config.yaml
n_layer: 9
d_model: 128
n_experts: 8
experts_per_token: 1
d_expert: 96
d_shared_expert: 192
activation: "squared_relu"
moe_layers: [2, 3, 4, 5, 6, 7, 8]
router_score: "sigmoid"
normalize_top_k: false
routed_scale: 2.0
balance_loss: 0.00153
balance_bias: true
scale_expert_input: true
init_std_router: 0.0244
lr_router: 0.00296
vocab_size: 8192
norm: "layernorm"
norm_eps: 1e-05
tie_embeddings: false
optimizer: "adamw"
lr: 0.00372
beta1: 0.95
beta2: 0.99
grad_clip: 2.0
batch_tokens: [131072, 262144, 524288, 1048576]
seq_len: 512
train_tokens: 827900000
steps: 5331
dataset: "wikipedia_en"
Below are experts of layer 6 (counted from 0) of a mixture-of-experts language model. Rows are named router (the router's row for the expert), up (a neuron's input weights, with its number), down (a neuron's output weights, with its number) and show model dimensions 0-127. Each number is 200 + 20 x the weight over its row's rms, rounded and kept within 0 to 999.
Before each expert's rows: a language model's description of what the expert responds to; "gets" lists some tokens that make up at least twice as much of what it gets as of all text. This comes from a sample of Wikipedia text that the model never trained on. Tokens count by the router's weight.

# expert 5
It responds to: Years, the, place names
gets: " the", ":", "3", " The", "5", "6"
router,231,194,215,200,212,218,198,209,165,208,193,219,177,199,200,207,224,239,215,213,187,210,208,169,198,173,216,224,208,239,176,221,224,183,225,216,212,217,186,187,181,180,221,188,190,225,174,232,193,206,199,192,195,208,158,213,185,231,190,192,202,234,197,224,202,193,183,198,172,203,164,205,191,182,235,195,195,162,168,213,202,175,213,206,215,166,194,214,190,206,198,170,210,186,212,233,240,205,185,199,228,238,171,243,188,178,201,179,181,181,178,170,202,200,220,213,187,192,175,189,204,191,204,241,249,194,188,208
up18,254,149,195,195,167,219,202,210,190,206,198,180,186,190,200,187,212,194,209,192,211,184,188,159,217,216,212,201,212,200,202,200,238,232,212,200,183,196,200,202,228,198,176,225,227,168,206,174,220,167,192,230,182,209,180,211,194,256,165,205,167,201,224,199,211,163,179,208,202,210,182,209,192,205,155,210,195,169,177,224,213,197,206,223,208,177,215,248,213,192,205,206,189,205,189,229,203,173,184,197,216,187,212,210,196,176,197,213,182,219,232,208,176,193,190,200,185,164,182,210,232,161,193,222,208,203,177,219
down18,175,208,187,180,203,186,214,194,206,205,225,197,195,189,222,178,208,227,188,242,162,193,213,181,220,173,204,196,197,202,199,152,178,202,196,177,198,183,187,197,202,197,227,197,185,234,216,207,217,217,193,187,231,187,179,210,196,238,197,218,215,194,193,224,169,180,192,225,218,180,224,199,175,179,194,177,219,186,186,209,206,187,215,193,182,223,199,207,210,190,190,221,217,235,227,214,235,204,150,214,222,198,192,223,236,198,222,190,169,166,227,226,183,217,191,203,197,210,182,210,150,235,209,143,226,200,182,179
up19,205,183,216,189,160,187,199,175,203,179,145,209,160,208,173,232,186,198,212,205,208,207,227,162,212,213,197,233,227,209,180,207,231,222,200,158,195,220,212,182,200,204,186,211,202,181,188,217,180,198,221,174,250,231,173,207,261,231,188,188,174,200,187,208,196,200,200,199,212,198,184,195,225,143,190,192,197,201,207,180,152,236,192,210,236,221,193,247,206,223,201,190,213,193,182,208,221,194,201,213,174,199,213,210,217,207,186,204,185,200,206,187,215,200,215,200,192,189,191,213,186,209,222,209,192,200,181,188
down19,209,196,223,221,222,228,224,172,226,165,200,187,217,224,188,208,237,216,164,214,201,182,201,227,232,209,179,174,205,205,189,214,190,200,206,206,205,201,209,161,158,193,181,178,199,167,230,199,217,170,193,199,198,206,215,205,197,172,200,172,179,251,194,183,207,178,212,185,180,185,186,181,203,215,172,173,244,218,191,203,193,221,207,204,200,198,186,209,176,204,179,221,213,223,221,210,214,198,196,195,237,213,220,211,183,158,180,170,206,173,238,209,230,229,172,211,205,229,178,176,198,168,208,195,202,196,167,208
up20,220,185,196,192,172,203,184,161,216,190,214,200,189,231,206,178,176,192,189,187,203,213,181,194,202,189,274,180,191,186,183,161,184,185,224,213,196,226,217,229,198,202,193,198,204,220,203,216,227,191,219,169,205,173,265,178,202,198,178,195,185,184,177,233,187,227,205,199,214,197,191,198,206,177,146,172,198,203,213,221,191,200,201,216,183,210,200,210,215,217,220,220,202,207,191,201,214,172,200,173,169,234,191,172,217,216,197,194,200,242,190,199,208,223,211,233,204,205,198,209,216,182,235,225,205,229,192,161
down20,200,173,221,197,198,187,236,205,178,197,224,162,196,222,184,214,215,218,200,197,217,188,217,198,189,183,239,178,207,186,170,190,184,197,173,199,203,197,175,194,156,186,210,193,192,196,199,187,225,236,183,183,177,211,217,230,195,210,224,151,202,200,221,206,201,205,233,221,216,247,220,216,199,220,214,205,186,198,200,174,189,174,174,215,157,180,223,191,203,163,194,196,203,192,204,226,214,214,235,200,181,237,170,176,231,223,187,210,207,192,194,199,210,212,177,209,175,203,210,160,231,195,230,195,200,232,169,168
up21,203,216,185,173,203,190,235,143,229,208,202,227,212,186,202,199,202,188,200,167,192,185,227,198,181,204,204,172,193,182,180,233,193,228,208,229,159,166,198,209,198,232,194,189,183,220,200,191,211,207,237,222,203,202,160,171,191,181,157,255,174,215,176,179,216,193,192,199,210,226,183,189,189,198,207,227,176,192,179,232,220,234,228,211,214,211,203,234,210,218,182,211,191,200,209,219,205,205,210,216,174,180,205,207,173,188,191,209,184,201,214,191,232,196,192,230,196,195,157,186,170,197,206,233,196,209,202,221
down21,206,179,180,207,216,196,186,197,224,185,181,228,169,171,170,205,207,223,178,238,225,189,166,190,149,188,199,159,206,203,202,227,210,198,193,207,185,221,173,244,201,195,213,184,229,211,198,237,237,222,220,194,192,222,206,217,207,214,185,176,195,239,183,212,165,190,180,159,164,214,216,167,202,216,193,210,184,209,150,172,229,197,186,209,187,223,186,192,238,210,196,192,198,204,212,213,232,191,186,195,191,224,203,209,216,206,198,183,209,202,187,175,209,205,203,172,210,222,204,182,172,195,206,196,236,207,198,231
up22,201,197,178,201,215,219,207,189,219,209,211,198,196,178,207,190,177,175,192,196,196,195,175,227,228,242,227,199,191,195,211,208,221,204,182,206,209,214,169,220,169,208,240,224,226,202,198,175,177,234,187,215,236,201,207,179,222,199,192,186,201,190,191,191,168,197,168,220,180,177,195,178,229,207,194,220,191,238,246,218,192,205,187,200,194,215,229,187,204,219,164,155,194,190,232,189,227,213,198,215,146,202,214,202,180,204,218,184,215,196,213,185,185,223,136,192,209,201,200,232,185,220,224,229,178,191,204,224
down22,223,191,167,228,180,218,194,190,200,216,192,222,192,167,174,218,181,180,170,191,213,190,155,221,239,187,175,218,197,243,182,206,199,184,233,206,196,204,194,180,194,201,200,238,214,222,203,171,232,200,191,233,174,210,233,176,196,212,205,213,187,209,187,182,236,219,211,201,178,200,186,169,230,224,199,162,208,228,184,196,241,207,198,211,181,214,217,209,144,217,212,181,211,193,181,197,222,228,186,186,227,195,180,207,170,217,207,176,203,185,202,181,198,211,186,185,160,192,183,212,170,216,216,225,192,196,217,206
up23,178,205,203,200,203,181,181,213,186,164,192,189,189,159,214,181,196,233,174,230,238,227,216,160,188,177,206,191,201,208,191,214,215,180,184,166,193,236,213,192,172,254,212,210,199,221,203,203,174,159,222,169,211,229,190,212,191,219,178,204,224,189,195,183,223,175,190,239,201,188,187,227,204,210,199,189,204,200,238,201,184,196,218,189,211,215,223,168,206,218,210,174,198,202,204,194,180,207,234,185,176,210,189,233,186,212,176,194,172,261,191,178,200,222,215,213,221,184,195,163,189,191,210,207,200,214,214,210
down23,202,223,230,212,195,192,187,234,261,201,175,180,200,204,206,201,188,235,186,215,191,205,217,187,133,192,203,225,193,178,228,169,199,196,215,226,170,179,216,191,207,233,186,195,201,193,179,201,228,174,175,193,220,203,221,228,192,206,166,227,183,219,228,197,208,197,205,225,189,182,214,160,206,188,198,205,182,205,181,148,187,224,196,195,199,183,198,207,192,192,167,211,193,173,201,215,215,214,228,201,154,204,201,219,211,179,200,202,174,229,217,193,176,227,199,171,231,183,186,190,199,188,223,188,218,188,207,228
up24,203,186,180,186,225,214,195,199,187,177,230,222,213,189,198,211,184,199,219,196,209,197,166,190,212,203,182,181,177,202,202,172,197,211,201,202,212,199,191,205,202,189,225,201,202,207,139,193,224,213,195,134,189,232,203,210,186,227,187,206,202,222,173,226,191,211,203,209,186,207,173,204,233,199,173,230,213,223,226,211,198,218,242,195,239,217,196,219,232,203,242,204,183,178,181,206,209,194,225,219,209,158,165,210,209,213,187,152,230,212,194,226,186,167,226,220,176,203,215,185,207,161,178,177,198,203,191,189
down24,184,211,197,184,213,196,192,212,239,215,209,178,201,221,254,181,150,167,204,174,215,208,221,165,197,187,179,204,219,173,157,220,207,211,220,183,163,172,239,256,177,229,225,183,224,209,207,193,220,176,188,190,222,189,183,201,196,202,219,194,202,217,172,215,238,180,212,192,177,175,179,224,208,219,183,200,183,228,199,242,181,206,202,197,226,208,200,182,192,181,189,201,151,195,198,170,201,183,209,179,206,223,230,197,228,194,193,190,188,181,195,191,202,197,175,192,215,224,206,205,199,209,193,227,206,215,198,200
up25,201,208,181,217,204,181,192,173,206,226,198,157,187,193,208,205,183,185,187,205,206,206,211,212,197,259,218,211,167,198,200,234,189,177,221,197,229,221,216,217,223,209,221,189,183,226,136,162,216,243,204,188,218,191,159,225,220,173,170,195,214,190,199,201,204,179,211,197,213,216,173,207,227,219,187,219,186,162,196,215,183,180,205,196,213,192,202,196,214,171,189,200,187,213,178,203,190,213,226,188,169,199,204,195,184,218,215,190,191,214,243,209,183,207,171,216,202,225,178,225,184,176,211,178,218,164,189,241
down25,211,180,196,222,167,203,224,188,197,244,216,196,213,184,173,203,211,173,180,196,214,215,205,222,233,200,202,220,182,194,209,198,217,189,177,174,214,187,214,170,210,219,189,255,183,220,223,195,172,216,199,178,200,172,207,207,178,228,171,191,213,193,200,200,190,211,211,188,205,186,251,191,229,192,208,195,226,197,173,220,216,186,183,220,170,206,232,220,199,214,179,185,222,199,204,196,190,226,202,212,215,178,207,222,203,193,210,169,211,206,135,197,194,188,151,136,213,184,175,210,224,180,201,192,215,207,207,203

# expert 0
It responds to: Bio parentheses, dates, scripts
gets: " (", " on", "9", " in", "3", "4"
router,184,166,245,198,209,193,191,178,182,218,218,189,210,191,219,214,189,171,223,150,232,201,188,183,210,233,207,192,175,186,201,195,161,189,168,165,205,213,219,214,223,186,180,201,200,190,212,223,210,227,223,206,177,209,182,189,213,229,181,223,201,200,226,205,196,225,195,210,221,178,172,192,169,180,218,160,209,206,207,149,204,167,176,210,174,212,193,210,235,161,181,197,194,179,209,223,174,213,208,184,220,177,219,219,232,185,227,220,215,203,232,220,212,235,183,210,197,200,211,199,210,198,218,192,216,174,185,186
up18,191,201,198,217,206,199,205,211,203,220,181,265,219,175,230,182,217,224,179,205,230,199,196,200,192,215,215,218,212,244,229,186,197,169,201,201,212,188,198,220,193,192,189,187,173,208,207,201,203,229,222,193,237,247,192,175,212,169,165,170,215,181,201,194,223,212,207,179,191,186,165,175,200,196,203,183,186,183,155,183,216,201,205,234,190,204,192,186,229,196,182,183,171,200,156,186,195,227,187,215,185,189,195,177,213,198,211,182,168,196,227,222,199,250,167,203,186,208,191,201,208,194,228,215,176,173,233,198
down18,156,226,213,184,189,215,194,183,177,214,200,203,243,204,185,164,199,184,223,208,198,177,201,204,198,221,243,187,197,203,200,197,190,211,220,205,192,179,201,249,184,218,227,211,186,232,210,221,225,228,213,204,231,220,215,205,198,185,186,215,207,200,163,210,220,206,232,182,211,188,206,176,187,197,212,194,225,184,212,212,191,168,179,180,191,155,185,207,165,210,204,187,237,218,205,183,195,228,192,172,200,173,192,202,177,240,219,202,175,213,224,226,170,194,177,200,182,195,153,186,173,179,241,184,204,198,193,168
up19,232,183,175,212,210,221,180,191,195,185,175,186,211,201,198,180,224,258,179,204,221,205,228,211,193,166,206,182,250,204,166,218,238,161,199,219,187,214,197,227,186,198,214,177,178,218,167,179,159,194,214,162,202,195,186,183,208,187,164,186,222,231,185,170,208,215,207,197,192,180,179,185,216,202,172,222,198,210,194,233,210,234,218,171,210,209,198,184,230,202,233,222,200,225,215,180,184,221,223,236,216,181,218,182,196,218,200,214,207,194,212,203,196,196,169,212,198,178,188,192,225,206,230,186,197,196,216,195
down19,178,186,226,194,209,179,185,219,218,201,229,209,192,214,196,210,206,166,174,219,186,235,203,188,179,175,169,177,174,215,202,193,192,190,203,204,228,207,182,192,206,205,190,201,211,213,205,218,191,200,191,209,226,193,221,219,200,217,197,200,193,228,159,226,156,230,219,168,166,227,163,183,198,189,189,170,198,195,220,233,202,194,234,171,200,209,176,211,188,210,195,177,179,205,198,179,210,197,257,212,219,217,208,210,180,201,193,213,226,195,175,201,184,192,242,166,186,189,260,224,218,213,153,192,217,208,192,208
up20,208,188,190,215,225,210,230,173,192,210,200,192,175,142,169,198,179,181,210,171,233,222,200,187,168,220,193,238,197,181,215,202,217,204,214,222,204,226,168,192,176,177,185,186,192,215,187,213,140,193,206,199,213,191,177,191,212,216,202,199,203,157,214,187,217,201,190,223,200,222,180,218,205,209,200,216,195,181,194,225,162,203,182,233,202,182,167,209,232,211,199,188,170,191,208,235,203,224,203,215,176,197,230,171,215,179,190,216,250,196,231,200,178,228,219,212,203,225,190,195,209,208,214,209,225,213,195,168
down20,207,221,176,197,183,229,261,186,188,211,206,216,167,199,213,217,223,208,162,200,194,212,215,222,214,207,173,206,187,203,143,231,196,200,208,180,210,230,188,213,253,181,204,190,195,198,203,177,219,132,203,201,224,172,202,213,218,209,220,232,198,195,176,149,217,204,238,211,237,185,215,210,198,208,206,199,192,212,158,197,192,188,221,185,194,208,174,181,222,196,191,201,226,173,194,190,209,209,196,211,192,185,235,198,193,188,198,194,195,198,218,218,192,219,208,181,183,217,190,159,195,193,182,191,186,190,177,200
up21,233,156,194,213,215,176,208,209,202,199,226,218,166,207,230,206,180,211,175,210,178,205,170,214,186,215,201,248,186,183,198,183,170,208,191,204,188,208,191,164,194,223,195,192,231,221,160,180,221,214,231,194,207,194,206,195,203,204,206,184,204,206,200,182,168,197,206,236,213,197,181,215,184,211,178,216,197,159,201,191,215,213,206,238,240,185,194,215,228,172,228,193,244,202,166,197,199,185,253,181,216,244,202,228,199,218,187,180,221,189,198,185,197,204,203,204,211,181,207,174,172,188,177,184,202,224,199,165
down21,204,204,202,220,182,187,215,186,193,209,191,198,199,219,248,194,236,237,197,227,194,222,174,184,215,208,152,206,207,209,224,210,173,214,214,200,191,185,196,225,202,209,236,210,210,211,206,171,205,191,191,189,189,194,187,197,200,188,225,217,169,207,220,179,183,193,187,237,201,205,210,212,162,213,179,220,209,194,160,194,207,185,213,226,209,226,186,208,189,214,188,196,216,214,205,171,165,197,234,243,192,167,232,210,208,220,147,198,187,190,168,180,177,158,206,190,186,180,171,164,186,227,190,198,226,214,207,160
up22,182,189,209,208,172,205,201,183,182,190,196,192,176,167,192,184,196,192,213,182,199,192,209,240,209,201,246,213,195,209,197,215,211,173,226,225,170,198,226,202,192,212,197,193,196,200,195,210,179,167,196,214,232,197,188,226,211,249,201,236,193,218,189,225,171,193,197,191,207,238,203,218,221,173,183,177,151,202,222,182,170,193,207,235,170,195,189,200,219,183,186,220,219,191,201,218,232,155,202,254,213,182,179,178,221,172,189,189,193,219,203,215,209,191,203,236,209,193,138,187,177,217,196,210,195,190,204,202
down22,227,202,200,192,221,184,202,189,210,182,222,196,203,186,188,241,214,204,198,211,193,165,213,190,178,210,192,198,177,199,182,230,198,207,208,209,216,218,223,186,198,181,194,183,186,202,201,209,224,192,215,213,218,199,177,204,228,211,188,221,195,208,184,222,175,221,209,224,222,185,207,224,223,160,200,198,182,221,205,185,179,195,169,197,192,247,222,207,263,207,161,183,211,205,177,180,198,170,207,202,209,166,206,179,213,180,193,238,174,204,196,217,215,214,250,182,204,213,227,180,161,135,221,187,213,175,177,191
up23,186,175,205,258,163,210,204,209,189,218,234,207,205,204,186,204,227,165,241,208,204,198,219,157,190,209,207,224,192,224,183,228,187,207,203,193,212,219,188,191,196,174,208,223,201,217,187,194,184,255,214,212,211,216,183,209,215,205,144,182,176,163,202,203,211,222,183,190,239,196,173,184,175,186,206,211,236,197,183,190,217,198,201,228,191,193,200,186,233,203,187,207,231,204,200,191,204,231,206,190,194,176,216,206,211,212,198,232,171,159,226,192,190,213,221,216,213,197,179,170,206,221,225,173,222,175,203,212
down23,179,206,174,189,171,184,202,181,217,221,204,211,221,211,179,194,227,210,195,216,227,247,246,170,194,205,175,176,196,210,231,209,199,194,182,190,196,197,216,231,241,133,170,190,192,232,186,188,202,190,237,232,210,189,219,207,195,200,227,183,211,197,205,220,212,229,212,233,221,171,167,206,228,226,187,230,208,183,188,182,170,191,184,196,170,223,177,194,179,205,219,200,190,206,219,177,170,210,162,202,182,199,183,193,186,212,224,223,196,185,174,198,180,184,221,196,216,168,181,203,180,216,204,205,199,208,195,199
up24,240,182,155,189,252,194,208,186,193,189,166,175,195,211,202,189,217,199,196,208,177,169,187,190,208,199,214,191,187,203,230,192,192,178,169,198,199,198,162,202,184,215,204,199,231,172,174,213,205,197,207,206,199,193,210,149,222,209,200,177,215,200,226,202,206,227,183,186,168,191,192,194,160,168,225,178,176,153,204,217,169,213,188,211,228,225,233,184,216,199,192,187,179,202,213,191,217,175,180,210,204,231,218,225,196,185,171,187,218,221,235,214,177,224,213,167,231,223,223,222,199,210,221,221,194,194,188,196
down24,234,202,193,173,212,218,148,224,195,198,191,192,171,195,214,220,198,184,193,212,179,211,197,203,226,192,206,151,235,180,206,186,174,227,207,227,221,176,207,179,168,180,206,195,187,208,187,214,197,181,170,200,183,197,215,210,195,189,181,182,206,205,202,208,223,196,190,196,209,149,239,198,190,240,186,212,205,173,202,182,200,177,212,213,206,236,200,179,208,221,183,202,200,211,191,207,209,204,228,204,189,230,191,194,187,229,218,177,143,202,222,190,226,239,225,223,255,205,200,199,171,219,207,185,190,232,177,215
up25,198,213,174,203,151,177,205,256,184,179,238,177,205,205,208,228,202,208,180,205,174,191,195,190,221,225,225,223,178,213,226,210,178,159,202,163,188,198,228,202,208,206,225,206,234,202,177,192,167,183,189,179,202,198,160,231,206,206,175,178,247,215,180,204,226,202,193,202,204,191,173,206,199,191,172,195,233,161,209,221,172,188,208,204,184,204,219,213,215,167,204,208,211,217,176,190,216,203,232,191,198,221,217,236,216,216,201,208,181,229,174,213,202,208,185,170,176,204,196,232,181,199,182,217,215,195,214,197
down25,193,183,186,199,197,188,198,160,202,176,187,195,206,192,189,178,209,194,228,229,198,195,179,230,192,180,208,182,218,217,221,198,201,224,205,208,236,185,204,207,202,188,230,248,181,254,185,174,224,206,241,218,195,180,226,197,196,211,213,157,232,188,223,221,187,184,210,207,222,196,228,219,194,208,201,177,216,181,179,223,215,177,175,184,154,201,176,200,187,185,163,183,202,204,205,220,207,174,179,183,190,221,220,240,224,186,227,209,215,168,175,209,202,212,222,182,203,203,205,191,196,203,153,191,203,235,171,184

# expert 4
It responds to: Function words and verb pieces
gets: " to", " and", " was", " of", " for", " is"
router,214,177,209,223,190,163,202,217,171,201,198,196,172,194,163,206,188,219,223,204,221,210,172,217,200,163,222,193,200,187,199,191,190,208,175,190,210,210,230,183,206,220,197,215,231,233,189,214,177,216,216,201,202,214,201,215,215,201,154,235,176,210,162,189,125,199,198,217,223,209,188,211,191,213,182,217,201,222,198,205,222,211,191,219,217,219,204,219,212,210,183,211,207,178,191,222,227,198,214,220,191,207,215,166,203,246,154,188,186,216,205,193,200,190,186,216,207,218,183,213,211,190,205,240,152,173,158,207
up18,196,220,196,181,158,215,197,246,174,193,154,232,189,202,178,223,169,192,168,229,218,197,221,224,196,195,204,184,208,195,196,186,223,172,226,200,191,167,219,216,188,204,198,236,224,207,182,230,191,216,226,192,164,182,196,187,158,170,183,209,201,203,229,195,183,218,179,197,168,217,195,221,198,212,177,167,185,200,171,204,202,222,232,199,199,191,202,204,218,209,205,211,211,210,214,199,257,211,218,162,205,206,185,214,203,231,212,182,206,203,209,206,233,189,217,181,153,185,203,178,204,191,210,213,188,214,209,160
down18,195,241,182,208,224,192,187,164,185,189,185,159,187,177,210,189,205,220,211,199,233,216,204,223,213,218,212,181,197,192,201,221,184,201,191,176,214,183,213,251,188,181,222,162,221,214,183,189,172,219,187,206,189,252,201,171,203,189,220,217,190,206,214,206,244,211,183,262,216,227,199,205,217,198,229,191,184,176,191,208,159,215,187,166,190,199,199,195,205,210,188,186,215,200,192,173,204,184,217,212,182,173,157,166,204,193,205,199,177,193,184,212,208,215,200,206,220,225,169,210,199,164,238,205,193,219,185,214
up19,182,191,224,199,188,200,198,189,201,198,229,208,197,188,157,179,210,198,189,228,184,230,204,189,229,207,241,206,222,224,210,216,198,202,180,178,242,215,149,215,180,191,212,194,200,233,189,183,230,204,189,214,204,247,207,200,175,197,188,193,187,202,170,172,219,222,193,220,207,170,159,193,203,209,216,232,186,214,236,186,222,172,188,187,216,215,212,160,183,174,203,183,204,185,186,201,197,166,206,182,197,157,197,253,202,190,208,193,205,209,186,212,233,209,171,179,189,210,213,213,199,226,181,242,218,213,213,215
down19,217,191,213,199,202,158,186,203,197,180,163,205,197,202,208,211,162,200,225,192,182,190,174,187,217,201,225,165,191,192,175,168,219,198,207,184,203,222,180,225,183,173,181,221,203,220,229,203,225,206,214,171,205,168,222,189,191,186,229,209,203,214,200,198,246,187,227,173,220,205,193,200,191,200,176,177,210,200,220,229,222,205,196,173,204,224,211,226,206,213,205,225,178,208,159,227,177,219,186,170,202,183,176,186,226,154,240,182,174,206,189,218,236,218,175,171,202,206,216,207,194,187,190,210,229,238,229,187
up20,197,200,218,214,211,200,257,173,185,213,170,210,203,200,200,161,167,194,238,219,178,216,210,210,210,197,206,226,195,189,233,212,177,242,202,225,252,170,213,193,196,193,195,195,195,224,193,174,191,204,221,197,226,198,205,195,213,207,200,197,142,220,210,239,220,176,190,203,181,205,190,233,164,184,216,237,185,235,178,203,202,221,196,171,196,210,230,194,175,168,205,236,203,191,187,208,200,188,195,195,189,202,186,206,175,206,227,188,201,206,206,172,217,210,192,225,246,197,199,220,209,205,199,210,177,211,192,241
down20,223,177,181,203,218,204,182,191,215,218,208,220,203,199,234,210,214,190,178,188,185,180,183,173,186,221,160,212,207,176,218,173,181,223,226,199,212,208,218,200,156,214,224,161,219,206,179,231,214,217,200,202,182,199,200,200,204,199,194,187,205,177,205,212,230,217,194,183,205,192,255,177,231,195,206,179,206,197,202,151,205,178,209,193,189,179,236,210,205,235,183,201,196,196,216,176,193,272,226,196,249,180,197,160,194,201,195,188,208,190,175,189,181,216,193,232,179,199,233,186,210,195,212,179,186,213,190,183
up21,223,174,189,191,239,169,208,213,180,179,202,234,189,179,180,205,193,199,209,194,196,158,223,192,178,215,217,191,200,205,243,205,211,218,207,195,208,220,186,239,167,214,180,204,212,192,204,205,214,208,255,195,216,207,195,172,226,204,197,225,165,212,181,175,179,227,228,168,205,197,205,199,205,213,231,186,197,226,206,187,182,171,167,233,188,222,204,212,208,219,229,181,202,214,187,179,232,242,210,192,222,218,192,188,184,212,187,185,210,213,216,232,190,193,172,195,177,170,174,208,172,177,181,177,212,181,172,234
down21,228,204,160,155,203,176,185,185,210,197,151,205,181,212,194,207,226,199,192,198,223,210,164,222,191,204,238,186,180,233,211,200,222,205,209,204,163,239,227,182,175,201,222,204,198,215,230,197,205,196,216,228,189,211,204,182,182,168,228,201,196,226,219,186,216,208,197,226,183,202,163,179,171,184,178,218,184,232,208,218,199,188,196,183,205,195,181,177,187,186,213,170,204,221,223,204,167,204,223,215,195,190,226,197,174,224,174,188,212,215,174,233,204,220,191,207,263,216,204,195,211,177,183,207,209,177,181,182
up22,218,186,201,223,169,231,174,223,208,189,203,215,212,171,212,177,224,193,205,184,212,217,177,204,228,227,231,171,201,187,207,191,253,224,204,205,182,173,197,202,176,215,195,194,209,212,221,199,218,213,136,191,204,202,179,203,234,207,169,214,208,213,186,140,186,215,185,187,200,201,195,196,191,201,223,201,168,198,233,180,175,187,242,206,204,163,235,195,186,213,198,188,214,200,219,177,168,219,201,228,203,194,243,191,190,198,208,220,191,192,202,199,191,195,224,192,217,223,195,210,203,152,225,166,181,210,198,204
down22,186,208,226,226,200,213,223,174,222,214,220,214,188,193,204,205,181,230,176,227,180,214,163,207,211,224,194,208,157,181,215,197,173,219,197,173,196,210,184,223,244,170,181,199,211,212,223,217,192,204,185,167,201,187,195,179,224,198,203,179,209,215,180,184,171,225,218,159,192,187,221,174,184,202,195,208,181,211,178,202,231,203,203,238,218,220,188,196,171,189,201,186,216,222,178,209,242,203,213,189,206,180,214,187,175,223,161,203,172,199,177,197,228,137,219,229,220,211,200,224,191,186,212,206,231,184,188,213
up23,198,166,225,174,184,190,154,209,194,166,223,178,179,197,165,225,210,217,191,211,202,206,196,225,203,211,203,186,157,183,206,195,179,212,186,190,170,225,168,189,180,200,195,208,199,206,202,207,193,217,218,160,206,209,171,178,211,222,160,189,179,223,173,191,199,211,151,206,217,212,199,212,171,182,201,221,171,193,218,248,214,186,240,184,232,224,243,210,193,169,204,209,219,224,204,215,182,208,187,224,223,205,205,201,171,204,203,195,203,181,230,184,197,215,200,190,177,181,193,214,248,215,192,186,172,215,201,210
down23,191,217,181,195,171,168,187,205,200,218,202,161,184,205,222,250,191,223,193,197,211,193,206,222,231,174,186,178,179,171,207,184,159,201,159,198,202,198,210,162,193,208,196,240,192,226,179,202,190,190,235,221,207,184,190,171,191,221,171,202,185,202,194,206,216,230,206,201,204,192,243,202,199,238,210,195,222,177,238,233,200,197,177,211,184,185,220,180,162,252,192,201,206,178,208,214,190,216,154,222,210,187,171,230,222,207,183,189,182,185,217,194,215,232,205,220,175,207,200,188,207,209,206,194,180,214,199,198
up24,205,176,172,228,198,194,175,179,206,195,182,207,211,201,219,207,185,197,187,228,217,214,166,188,223,221,209,200,263,194,192,178,237,153,167,183,189,204,198,228,194,210,208,182,208,230,185,196,224,238,207,207,173,197,202,214,212,246,188,206,173,207,185,206,183,149,199,184,203,187,201,188,221,200,182,225,195,223,184,216,188,181,195,211,228,184,221,211,189,226,210,157,201,178,188,166,185,195,202,206,244,206,182,208,183,191,206,190,190,209,215,164,223,219,226,194,209,193,185,175,201,223,217,203,186,220,155,170
down24,202,216,171,237,203,192,204,190,213,192,154,204,194,177,161,230,204,225,216,197,206,207,195,217,213,208,216,205,199,193,206,190,185,192,191,220,203,200,199,203,222,225,224,186,208,184,188,191,200,211,216,194,186,201,217,185,185,193,200,191,207,171,209,188,184,179,199,183,241,204,287,173,234,169,205,226,173,221,184,203,188,264,206,211,185,188,170,217,170,209,194,174,184,178,208,225,193,214,169,206,217,167,181,199,201,222,183,196,174,237,185,217,189,181,206,195,215,190,178,225,220,211,210,163,196,224,194,204
up25,237,208,212,208,192,202,206,176,246,198,213,192,171,212,220,202,210,179,173,194,202,198,201,197,191,210,204,184,205,209,200,212,181,198,195,212,185,197,182,187,187,184,216,207,189,184,210,196,250,165,213,169,161,215,208,185,190,198,166,197,179,229,237,200,209,196,248,198,220,217,193,192,198,235,247,203,168,197,212,211,208,174,173,189,192,162,216,230,185,182,184,179,177,183,228,180,182,244,204,234,234,158,224,219,179,212,168,175,206,197,241,188,184,210,221,199,196,186,191,198,202,230,218,215,180,199,197,198
down25,208,232,213,195,202,209,194,189,227,204,227,199,172,211,192,200,207,174,198,186,200,237,213,179,202,182,173,157,208,252,205,190,200,172,189,206,220,220,175,242,219,210,170,212,235,230,204,182,227,175,212,183,218,173,199,170,178,222,233,187,216,189,190,176,198,188,185,187,241,195,155,169,192,209,193,207,206,216,172,208,191,219,188,189,234,212,189,175,158,216,187,197,220,180,210,221,205,178,198,187,215,188,233,174,206,212,240,220,210,196,171,208,218,199,219,177,170,187,215,197,218,184,187,189,211,224,179,190